config.yaml
num_hidden_layers: 11
n_experts: 32
d_shared_expert: 512
normalize_top_k: false
router_bias: true
lr_router: 0.00218
norm: "rmsnorm"
norm_eps: 1e-07
learning_rate: 0.00315
beta1: 0.9
beta2: 0.95
batch_tokens: 131072
max_steps: 3727
Below are experts of layer 3 (counted from 0) of a mixture-of-experts language model. Rows are named router (the router's row for the expert), up (a neuron's input weights, with its number) and show model dimensions 0-223. Each number is 50 + 12 x the weight over its row's rms, rounded and kept within 0 to 99.
After each expert's rows: "mostly gets" lists some tokens that are sent to it at least half of the time; "gets" lists some tokens that make up at least twice as much of what it gets as of all text. This comes from a sample of Wikipedia text that the model never trained on. Tokens count by the router's weight.

# expert 7
router:37 56 62 30 55 52 51 71 42 30 50 33 45 31 52 59 65 73 53 61 46 61 39 33 68 38 49 61 30 53 43 41 50 51 36 46 53 35 44 39 65 21 39 39 53 49 59 52 38 66 63 49 40 61 32 38 51 48 54 57 48 42 57 42 59 30 49 50 36 34 44 59 55 49 59 34 56 51 36 50 33 59 62 46 53 49 30 40 63 65 55 57 54 66 36 46 48 36 54 44 34 49 61 35 69 58 63 57 30 22 35 38 61 65 52 25 59 59 55 40 56 36 57 49 28 27 53 71 47 69 51 47 57 36 55 64 31 34 37 56 34 53 26 42 46 46 55 70 37 36 63 52 60 45 49 49 59 31 62 25 36 43 68 70 50 35 53 62 36 44 55 31 60 55 33 35 64 45 37 80 57 40 44 62 51 44 53 45 37 46 58 45 44 40 57 40 35 46 54 60 74 59 64 62 42 58 38 45 42 54 53 50 71 58 52 40 59 56 56 57 26 39 18 51
up0:58 56 46 47 31 58 45 52 70 62 62 53 56 56 43 58 51 58 80 55 42 57 58 56 67 50 52 42 52 55 59 66 49 61 51 48 59 38 51 82 29 49 50 61 51 49 49 44 69 38 56 37 39 49 89 56 72 62 62 37 46 49 39 57 38 64 57 47 37 57 48 56 31 27 50 53 62 71 54 43 63 38 32 68 53 30 47 50 33 48 45 39 59 59 31 62 51 51 35 66 49 39 54 41 48 62 63 53 42 58 60 47 22 41 43 34 39 55 60 63 34 57 72 38 57 40 61 46 22 38 41 41 68 72 39 59 44 58 41 46 35 55 49 72 37 53 53 42 52 36 47 35 55 61 60 44 67 59 50 80 22 65 67 39 62 50 53 43 35 47 40 59 77 43 71 60 49 46 52 37 56 45 58 65 57 46 50 35 59 52 32 49 51 54 44 48 42 64 32 52 57 36 39 77 64 36 52 50 41 45 46 32 41 57 69 47 33 43 62 63 51 63 80 52
mostly gets: "ations", " years", " members", "%", "ions", " games"
gets: "s", "ers", "s,", "ations", "es", " years"

# expert 10
router:43 73 39 45 47 53 67 23 49 38 78 50 56 63 42 54 61 58 64 41 57 69 25 71 40 61 43 32 37 32 31 38 43 65 40 63 59 43 33 57 58 28 75 56 39 42 47 34 47 48 34 45 42 63 45 46 49 57 53 26 32 61 43 18 51 46 67 48 52 57 43 42 50 60 37 47 60 44 56 59 59 42 46 67 77 69 57 60 57 45 62 56 48 42 43 37 51 42 36 58 41 59 64 46 51 57 65 38 53 14 59 48 64 50 61 71 54 52 34 70 47 38 61 58 40 38 59 25 50 48 65 58 40 58 61 27 53 49 49 69 37 56 47 54 54 45 52 47 62 52 71 43 56 44 48 58 63 52 35 39 53 65 54 41 51 48 35 68 32 49 26 55 63 42 61 41 55 54 40 32 47 48 42 64 65 46 48 42 47 52 63 29 44 23 41 31 29 64 70 61 42 52 38 72 50 59 53 47 51 48 71 45 40 50 32 60 54 47 40 36 31 52 58 48
up0:35 60 47 27 65 53 49 51 45 57 22 31 33 44 75 44 53 57 50 30 40 38 47 57 44 61 84 66 51 63 47 66 48 41 38 58 53 48 37 41 44 51 70 43 49 54 42 53 57 68 67 53 44 63 53 32 35 49 50 44 51 75 45 72 50 47 71 42 54 47 60 31 44 46 60 52 51 47 44 45 30 35 40 69 58 63 40 40 44 54 44 48 59 68 45 52 45 43 43 25 29 57 52 53 22 34 61 74 48 43 46 40 53 72 34 23 13 64 45 62 69 50 46 46 41 38 46 60 42 60 21 45 40 44 60 52 56 62 52 50 69 55 42 36 49 44 68 54 55 32 57 43 50 59 48 54 63 69 58 52 46 64 47 36 54 29 51 53 50 52 38 61 31 62 53 50 32 66 56 72 41 34 64 44 61 38 41 81 58 64 42 47 46 59 58 45 49 50 45 47 45 39 52 56 46 61 70 46 33 63 44 62 81 53 57 36 52 47 52 52 46 56 39 29
mostly gets: "ley", "son", "ton", "man", "ville", "wood"
gets: "ia", "man", "ie", "son", "ton", "ley"

# expert 19
router:64 54 57 41 35 54 34 45 54 60 22 34 51 51 90 68 40 59 33 32 35 47 77 54 59 58 56 42 68 35 57 35 55 46 62 48 41 68 50 19 44 58 53 76 48 58 54 51 57 43 51 55 66 38 43 60 34 55 47 40 42 50 55 70 66 56 54 50 77 55 69 75 73 48 66 38 61 41 36 65 44 36 45 51 69 53 49 57 49 49 42 40 45 60 46 76 50 56 44 63 67 57 51 45 59 57 66 66 53 67 38 51 50 42 42 56 44 59 41 41 62 53 71 46 60 79 51 64 45 44 32 53 65 49 49 66 35 49 77 39 48 56 55 34 46 54 51 42 29 44 57 75 58 51 70 46 68 45 38 26 28 40 55 42 53 59 57 30 42 65 66 57 43 64 43 48 73 59 67 33 31 63 45 40 49 48 44 41 51 49 44 51 47 48 63 68 47 32 53 40 44 58 47 61 37 69 54 52 47 40 49 51 48 38 51 46 37 60 46 41 64 71 40 40
up0:54 58 48 40 46 41 73 49 53 32 56 38 43 49 55 24 88 57 34 42 71 58 72 55 60 30 59 41 56 52 57 45 49 53 52 35 16 50 56 55 26 57 40 60 52 48 41 45 35 49 23 38 45 47 57 50 55 59 53 38 40 42 75 31 44 59 66 45 35 43 49 43 69 42 48 33 62 47 49 47 40 36 52 50 51 38 34 64 30 38 56 53 43 24 44 58 49 46 60 51 55 56 51 49 51 40 59 48 60 52 34 26 45 62 39 74 18 29 56 52 48 31 35 39 47 51 36 39 48 51 51 34 47 33 33 36 43 50 44 51 53 38 42 40 67 57 59 46 49 56 49 51 38 36 49 60 43 50 48 47 55 60 63 58 52 31 31 52 41 23 53 50 80 52 61 71 66 58 51 62 52 39 29 59 53 43 50 50 34 24 44 64 52 70 79 41 56 48 60 48 66 28 66 66 47 55 51 50 28 55 25 60 30 46 54 50 67 63 52 50 51 46 59 54
mostly gets: " its", "==See", " Ref.", "==E", "==L", "==Track"
gets: "-", "\n", " its", "==See", "==", " See"

# expert 1
router:31 67 36 64 46 50 53 57 58 64 48 52 63 26 73 66 56 48 44 44 48 62 66 47 41 57 60 39 41 43 38 46 71 26 67 76 47 62 68 36 65 55 39 58 55 54 41 39 53 43 57 35 57 45 52 70 22 20 40 58 55 48 51 23 49 53 42 69 55 63 39 58 50 28 25 49 55 55 41 33 41 62 66 46 55 42 70 37 46 62 67 52 53 27 55 34 47 49 47 58 41 58 49 65 44 69 47 36 62 74 40 52 54 50 61 69 40 42 39 61 51 40 42 48 45 52 66 37 56 51 42 55 60 65 30 42 52 56 50 54 68 42 61 49 58 61 33 50 56 55 43 40 51 40 67 45 61 63 42 39 42 57 63 26 36 49 48 52 42 58 64 42 48 46 54 53 52 43 37 46 59 56 35 63 34 27 29 51 62 39 49 30 45 66 39 43 63 44 33 21 52 35 78 45 60 36 28 32 30 40 52 38 38 53 34 44 42 65 29 55 54 55 53 70
up0:35 41 29 49 45 46 60 46 50 68 49 59 55 44 40 57 41 51 52 58 69 56 33 43 42 51 30 71 61 44 82 56 50 63 38 51 72 47 51 48 51 37 55 65 57 50 47 71 42 48 41 58 46 38 55 43 70 51 67 70 47 51 45 18 40 58 26 59 40 25 41 50 27 62 53 47 53 61 44 54 45 38 61 56 50 50 55 66 62 72 59 43 53 59 65 66 60 64 62 53 34 53 50 64 61 68 54 63 43 28 56 40 55 70 57 45 62 73 56 47 58 47 56 54 60 36 52 51 52 80 52 50 34 53 71 44 67 56 41 30 55 49 42 30 53 58 57 57 22 32 50 43 55 36 53 31 52 26 47 48 50 40 58 53 58 65 50 29 57 45 31 79 49 49 52 68 46 54 57 80 46 59 25 50 68 40 32 55 80 45 53 55 33 54 38 43 47 74 48 45 55 39 52 61 53 53 70 35 46 46 49 66 63 68 50 49 77 49 53 59 48 48 52 45
mostly gets: "j", "k", "g", "m", "p", "c"
gets: "k", "m", "g", "b", "p", "z"

# expert 25
router:20 66 38 45 61 69 58 65 56 82 50 55 50 68 46 50 66 71 59 49 45 54 65 43 54 35 51 43 63 43 47 79 61 60 55 35 50 57 42 48 52 38 40 29 54 66 64 59 46 50 74 44 68 51 39 50 47 34 64 38 48 65 58 27 41 61 43 61 55 23 51 58 34 47 48 37 43 59 33 59 48 42 39 37 15 39 41 61 41 59 58 64 43 48 60 63 63 52 66 65 60 49 32 48 50 25 48 67 75 52 64 74 61 61 58 41 38 41 47 39 49 31 44 41 47 68 37 60 41 47 42 56 39 70 36 56 77 55 35 52 49 40 55 51 40 44 47 40 37 61 45 36 47 43 31 45 63 47 43 33 54 56 49 44 62 69 52 40 67 46 49 49 56 41 47 40 62 63 58 46 49 44 52 48 47 79 30 43 54 61 37 55 27 47 60 53 58 52 65 31 50 58 66 34 47 56 54 49 56 52 65 33 23 38 33 62 49 31 53 46 65 30 46 46
up0:49 58 40 36 61 62 56 41 46 55 32 54 43 26 29 56 70 57 81 48 46 69 42 61 52 65 55 43 63 37 67 62 45 61 55 39 56 62 33 47 46 61 60 51 55 63 53 66 46 37 45 57 64 68 45 40 26 54 51 55 54 54 40 48 65 20 55 79 64 34 59 54 61 48 39 30 50 50 31 59 65 51 53 60 59 51 50 56 48 33 40 59 67 51 40 50 48 50 63 35 51 43 61 73 53 58 50 46 44 66 50 52 38 56 47 37 51 54 50 56 54 44 57 62 43 43 42 63 32 31 37 54 80 42 48 52 45 66 45 67 46 46 45 16 51 38 63 65 25 53 51 73 64 65 64 39 52 29 52 49 35 61 55 45 68 44 34 31 53 27 55 54 78 54 50 56 51 59 45 48 39 53 49 20 36 49 47 45 84 35 38 54 45 54 60 69 63 56 56 51 55 55 44 59 40 59 43 52 40 50 65 50 37 62 70 60 20 48 51 54 41 78 55 41
mostly gets: "it", "if", "our", " Rec", "qu", "let"
gets: "it", "or", "et", "ent", "id", "is"

# expert 5
router:46 49 70 60 61 52 88 46 51 56 47 54 43 27 63 44 33 43 54 45 33 64 46 41 61 67 35 49 55 46 51 56 57 43 50 44 69 52 56 51 34 51 38 48 56 47 32 47 50 58 42 53 35 35 37 36 49 53 59 75 57 48 34 71 54 77 58 54 60 48 44 68 55 50 51 50 36 29 59 52 47 73 43 53 48 44 29 42 58 32 35 67 43 28 47 36 40 43 48 36 41 36 72 58 40 76 47 63 45 61 42 26 72 45 57 35 48 68 36 63 46 49 45 64 39 37 43 44 43 48 43 45 55 30 45 38 58 41 52 40 47 37 40 42 44 53 44 42 66 56 56 31 50 58 69 55 38 52 80 39 67 61 54 75 37 30 56 59 55 67 40 28 48 79 66 78 37 50 40 62 68 47 49 54 41 59 60 54 54 33 64 32 55 55 62 55 65 43 36 40 58 53 55 34 60 33 47 51 61 51 53 69 38 42 64 68 44 68 47 56 46 77 58 52
up0:42 69 62 49 26 37 16 76 58 56 47 38 64 48 61 46 35 37 57 66 63 76 60 42 31 54 52 35 53 78 53 49 57 58 38 58 49 54 49 43 42 37 43 53 42 23 55 61 53 54 61 29 42 52 67 42 65 44 57 63 20 79 38 66 56 58 64 56 65 63 45 51 60 31 64 49 37 85 44 35 68 53 48 35 49 61 48 48 59 44 53 23 52 47 54 62 36 47 40 47 41 44 15 65 38 47 74 59 46 51 52 45 37 61 50 33 44 57 37 50 49 43 46 44 53 52 58 52 61 64 45 40 60 43 68 38 75 49 36 54 53 31 54 49 39 50 46 54 52 52 61 46 46 58 52 59 50 50 62 40 40 61 66 53 58 41 42 45 52 38 06 31 48 56 56 35 45 62 56 53 62 72 33 52 65 59 44 49 40 53 69 52 45 55 32 56 40 47 51 60 58 52 54 37 62 39 60 52 54 32 51 49 61 51 49 36 36 56 66 63 60 38 38 31
mostly gets: " he", " it", " which", " who", " It", " she"
gets: " he", " which", " it", " that", " He", " who"

# expert 2
router:63 41 48 33 42 59 46 43 64 43 50 38 55 28 42 53 42 67 45 39 30 51 34 46 55 65 84 37 51 26 78 46 46 25 65 63 29 67 62 49 55 51 53 68 46 51 39 43 58 54 71 40 48 61 55 47 37 68 44 28 65 31 60 48 64 43 65 56 62 67 41 54 66 68 65 57 41 74 50 70 52 38 56 49 45 46 55 39 58 56 44 63 71 32 40 39 54 46 67 37 74 44 45 48 58 34 50 46 65 50 52 72 57 42 41 51 26 32 44 50 53 54 36 53 72 33 61 68 55 28 33 50 39 33 60 44 45 41 64 54 48 57 54 42 67 71 57 53 51 41 43 71 33 53 46 37 45 62 38 73 54 50 60 39 47 53 56 51 34 63 57 69 40 53 52 26 52 48 54 23 46 58 52 52 28 78 52 42 40 55 53 40 65 63 50 45 40 35 53 42 56 43 47 50 56 70 41 49 56 56 57 48 49 25 78 43 56 48 42 47 45 50 48 34
up0:49 49 54 63 81 42 32 79 43 75 29 56 56 57 57 39 51 50 52 43 44 65 63 36 53 57 33 57 58 57 59 71 71 50 34 22 29 51 37 60 63 58 44 41 47 37 42 57 50 42 47 45 38 38 61 39 78 44 36 59 59 50 50 55 64 32 70 55 48 16 50 65 51 22 56 79 57 53 58 36 51 72 53 42 39 39 49 50 62 48 24 31 61 50 40 69 52 40 46 62 49 52 52 75 40 69 78 67 37 63 50 62 42 43 30 34 62 43 36 55 49 50 51 61 55 54 50 53 26 53 45 40 35 51 42 56 59 43 24 62 56 50 59 42 52 52 48 45 63 41 51 24 49 68 57 62 49 43 63 53 44 59 52 48 52 44 36 59 56 45 37 36 36 35 50 48 40 52 37 48 47 60 56 75 45 51 65 47 49 45 61 57 44 41 55 49 42 78 57 35 54 56 57 30 52 28 56 46 46 50 70 43 57 57 62 65 40 55 65 30 48 49 54 65
mostly gets: "ation:", ":", " active:", "er:", "us:", "*;"
gets: ":", ",", " –", ";", "s:", " -"